From a checkpoint of a small mixture-of-experts model trained on Wikipedia.
Size: 13 layers, width 512.
Training: a variant of Muon for the experts, 579M tokens, 4416 steps.
Below are experts of layer 4 (counted from 0) of a mixture-of-experts language model. Rows are named router (the router's row for the expert) and show model dimensions 0-127. Each number is 500 + 50 x the weight over its row's rms, rounded and kept within 0 to 999. Numbers have three digits each.
Before each expert's rows: "gets" lists some tokens that make up at least twice as much of what it gets as of all text. This comes from a sample of Wikipedia text that the model never trained on. Tokens count by the router's weight.

# expert 20
gets: "1", "2", "–", "0", "at", "3"
router:504457579495478461512515508494499527511560482523543490535525483516637455502466473450492328512409504362515471560453540469558474477474484490476486552460597437501581464459460454520518504479531576479391502546522516488529460499494474491438512497441511450451523406550598507439482379512531472505482516497532535469485440505433443582464488555539459492520512404516525516615525572482529566451514

# expert 0
gets: "6", " C", " F", " R", " M", " c"
router:512487566464380486507456534486575492494588418475526491563515439591565440515552442516511371466455519359506446614484491507524482554509528512483510523474626416456550506503402428448564562508492630482432469471550530498515466518516471463446539572491505464485540487577563533530400363482437497425459563518551552476502412507389440511502500615502485515500521484490514510585500547481551510511487

# expert 12
gets: ",", " and", ")", ";", ", and", "u"
router:547418523471462494512563492509528512541484395473504463629484501516525437502496497462458473508530544440483409646439481498468496563443534488556522636532617427551441424518382488531522494591504533451443520554495548455480557502450429483481498564462498486489490452553566526548519499468459528400548631493520519563405390482473451457485450533505491544488570504445496482564477502432482565459489

# expert 28
gets: ".", ":", " in", " for", " The", " in the"
router:435532501464411531497513546504381488536449483413577565507462453534425432522508508575517470401531434434452428481407422510442464475511511582445421461570586606557504482559477531529553499471507554536382478454427492528489543512424461584528510479406473540541418487543543536576474543494533575425463536495453503483531517485508405486570599447542499475507526487426612495516488396455537565450462

# expert 26
gets: " of", " of the", " in", " N", " of ", " of a"
router:569479604464400451514472520433588468507591437484523498572513455586584466540517451514512363432504538369502481589485517488542491538516545479445511547473568387472529521463418381488592545499520635515408461451537532513524408545553500469430519605506522482515543456583525528544392404470509522458471586532555543536547411485382446480485522645500476547534548454520522540593475540487548494480474

# expert 18
gets: "ar", "or", " M", " S", "ag", " C"
router:476477515454342509490490543434646499539520500510600501582525424529547431486524472484507440445495470404490407548536519506533511564451468513516473489529501487481423527506435403483512589513531516511403530457504506517455479487530510547495546519533528461487567447533457489505440368462454520461495465538573496492489449442462421429575531639468470478586563532436475495575483540514531493480532

# expert 10
gets: "ing", "s", "ed", "es", "m", "is"
router:640509614489436579590491502432524506563594538445537547463556423544599464540492506512554389476523435509492403480419505557475533351534494551430510540423552406406495554551398637433491438509520524505399432520513574430483409578488542429495563493420525507452481542510509503486534499505374541365473582500530526442506516488455448473520525605537509545476503587493516429630401474473505549470529

# expert 21
gets: " | ", " ", "| ", " (", ", ", "; "
router:609519474504450485498440518464539508519510436443512434537480476576502436539459496503518445501474526464461423534495509506522527543491482494540444487465635455511559568576480561478513508472516562501438506488522560469516480518580489492476535601457512488505580424564551563523399394469478532434459479554524455422564422493464455491433470607494522495470518514517443442557502554526601481508539

# expert 14
gets: "2", "5", "4", ", and", "11", "12"
router:517471573469378503528473533494600486493582432472515482567515446594574451509531445500488369461450508339509434633479498482497488545491529509488529522470625387459532509491407422441562548515500647500420467478544530517506461509521472463428512561501519460491546479590598538534401376476428492430441547522552545490494415518379418497504506626503491524501545478489509511574508536476540502499494

# expert 8
gets: "h", "8", "9", "10", "11", "12"
router:465469520525461495536492512560563504497577455450463478508515494536582436547524489463490412523434434386507475578470570447524507531468528521453478548445593393433573550481416439465613499511535644495454463475542558522515461488489498525451523576523560469518521489549538510517407416496440481494423505520564569447510408479351450431479467611540480489474519481512498488610482576503556506433506

# expert 2
gets: "\n\n", ".", "\n", "==", "s.", " =="
router:597534635391447509661410471585587516558464446525434493455561450536502480466426498485495341523532472421452500482489529447503514522504496487508483509516562402465587476574443433472475560583513602388468477541487462566564497492488432484488524591547506498590514480560557500523437502485440542398472567518551527533544437494399501486545516595471472577556540425460437508473543510498518526497510

# expert 3
gets: "\n", "S", "C", "R", "M", "\n\n"
router:446478406551492431507596519447579512506500501520574556515520540484576575505631568429545514480456572437432527665472468427571436615488439544382470506520579412481645462502540533563450453449587474460469490516510508430547526528492492473471545487341555517497540484495592464546417503567558462536517534554596511533477432496462460421592456551471563453431521540509527488550494462497447409418556

# expert 25
gets: " |", ") |", " |  |", " | T", " | S", " | A"
router:548476538477444522505443529534578557437661496512452535489509467565556556518575511439515568457428487360496494596490493489465474487502439535457470560471481436478573495528534398507520569564558505526510393545529480473558418416572514574447509495597486496578555468543587493540407424508501450519456505490605526491439486513472528510499449548525474530508570517499502555445529565398494463552527

# expert 1
gets: "ad", "2", "===", " |", "28", "27"
router:537438558477429466487458539490573489522598410497518501540504420609559475513553448528490377458456528364476429618475498494530499540509523498505516541475607374484542523496399446464570546498499665484425470468557545501506448511519491451447523564504509466498509488573545545525403403475432501452477557498601539507510450506411448480498492628579488515518544475477507492578510527496543508512493

# expert 22
gets: "a", "i", "o", "in", "y", "on"
router:523513556416396507561453485498528494525588474464521460524491497541559402563522401478484316501436485365492511595488455500533488536520517494439560538459579454462593498498434424405531561526517689482466522489488581498488427539510443460452531580467522537527517519592572504534412390507484490445483522508591524496493431524462479503415487585387485569490510511547538509515532562525511491484538

# expert 13
gets: "3", "4", "5", "6", "7", "8"
router:499489563467398488528453536495606486502575413453516491575525436582570438542560451523480381472487530342505430613502493486517467557492543497514520538468637409480548493506389415450554543518526637493420478443557526504503468499524473468462527576486510469460540498585561534548390375471417499442450565531551545503508409502400427492501516622513494535477536478492504498571500559470549505517491

# expert 6
gets: " to", " was", "'s", " is", " that", " a"
router:507452510559459536549522494494440572592490378511481499458579486523630427622578571453457449559513514484453499554469504457541498562463508469597490555432565457550488468566385516549548576492519453406396447484506434481504500550486521572470555599533439502506612453532464569493432481534406546456535449517541518519423453482413449472516471544442456465534613480473575514527517483512514522411499

# expert 31
gets: "-", "|", "ur", "=", " -", " I"
router:549481573488362583542439519492577533497599400479508528526524476574563527495572465507469383478475521365519446640482531468492552582481520499478472490495588365450547508518415455452534566518493617507438483460493523498507464484529490448450515489485506489514561498603580528543418405491444481459461586492587499481501426487419458514511524612491491478480549488482515517607485593481533530501449

# expert 23
gets: " the", " The", " a", ",", " and", "1"
router:524457557479405490529449539505594484481579421471518493558515448595560446511544441503476376456451493356508411630477493507527469556487508488497509531472626398469522515505384430446573541510503633506431495472547561523511454505532480448429529565500503480471540487563569510544394358477431484451439547518548537481487425494366423483525484668503484515491516469495504499567504552450555507476503

# expert 27
gets: "1", " (", " He", " s", " V", " S"
router:526475572463357494522457547484583504507582395468519493558508428595573455523555439496494361455458514374488426609473490506530485545512524494474526535479617406463533506491411422441569561511501656481426478467549539512508443510510469460457508590499510474510548465584566516532393364474433506426445546527563530473504406499384439486492504626526489526502535480488511496591510550475551513497481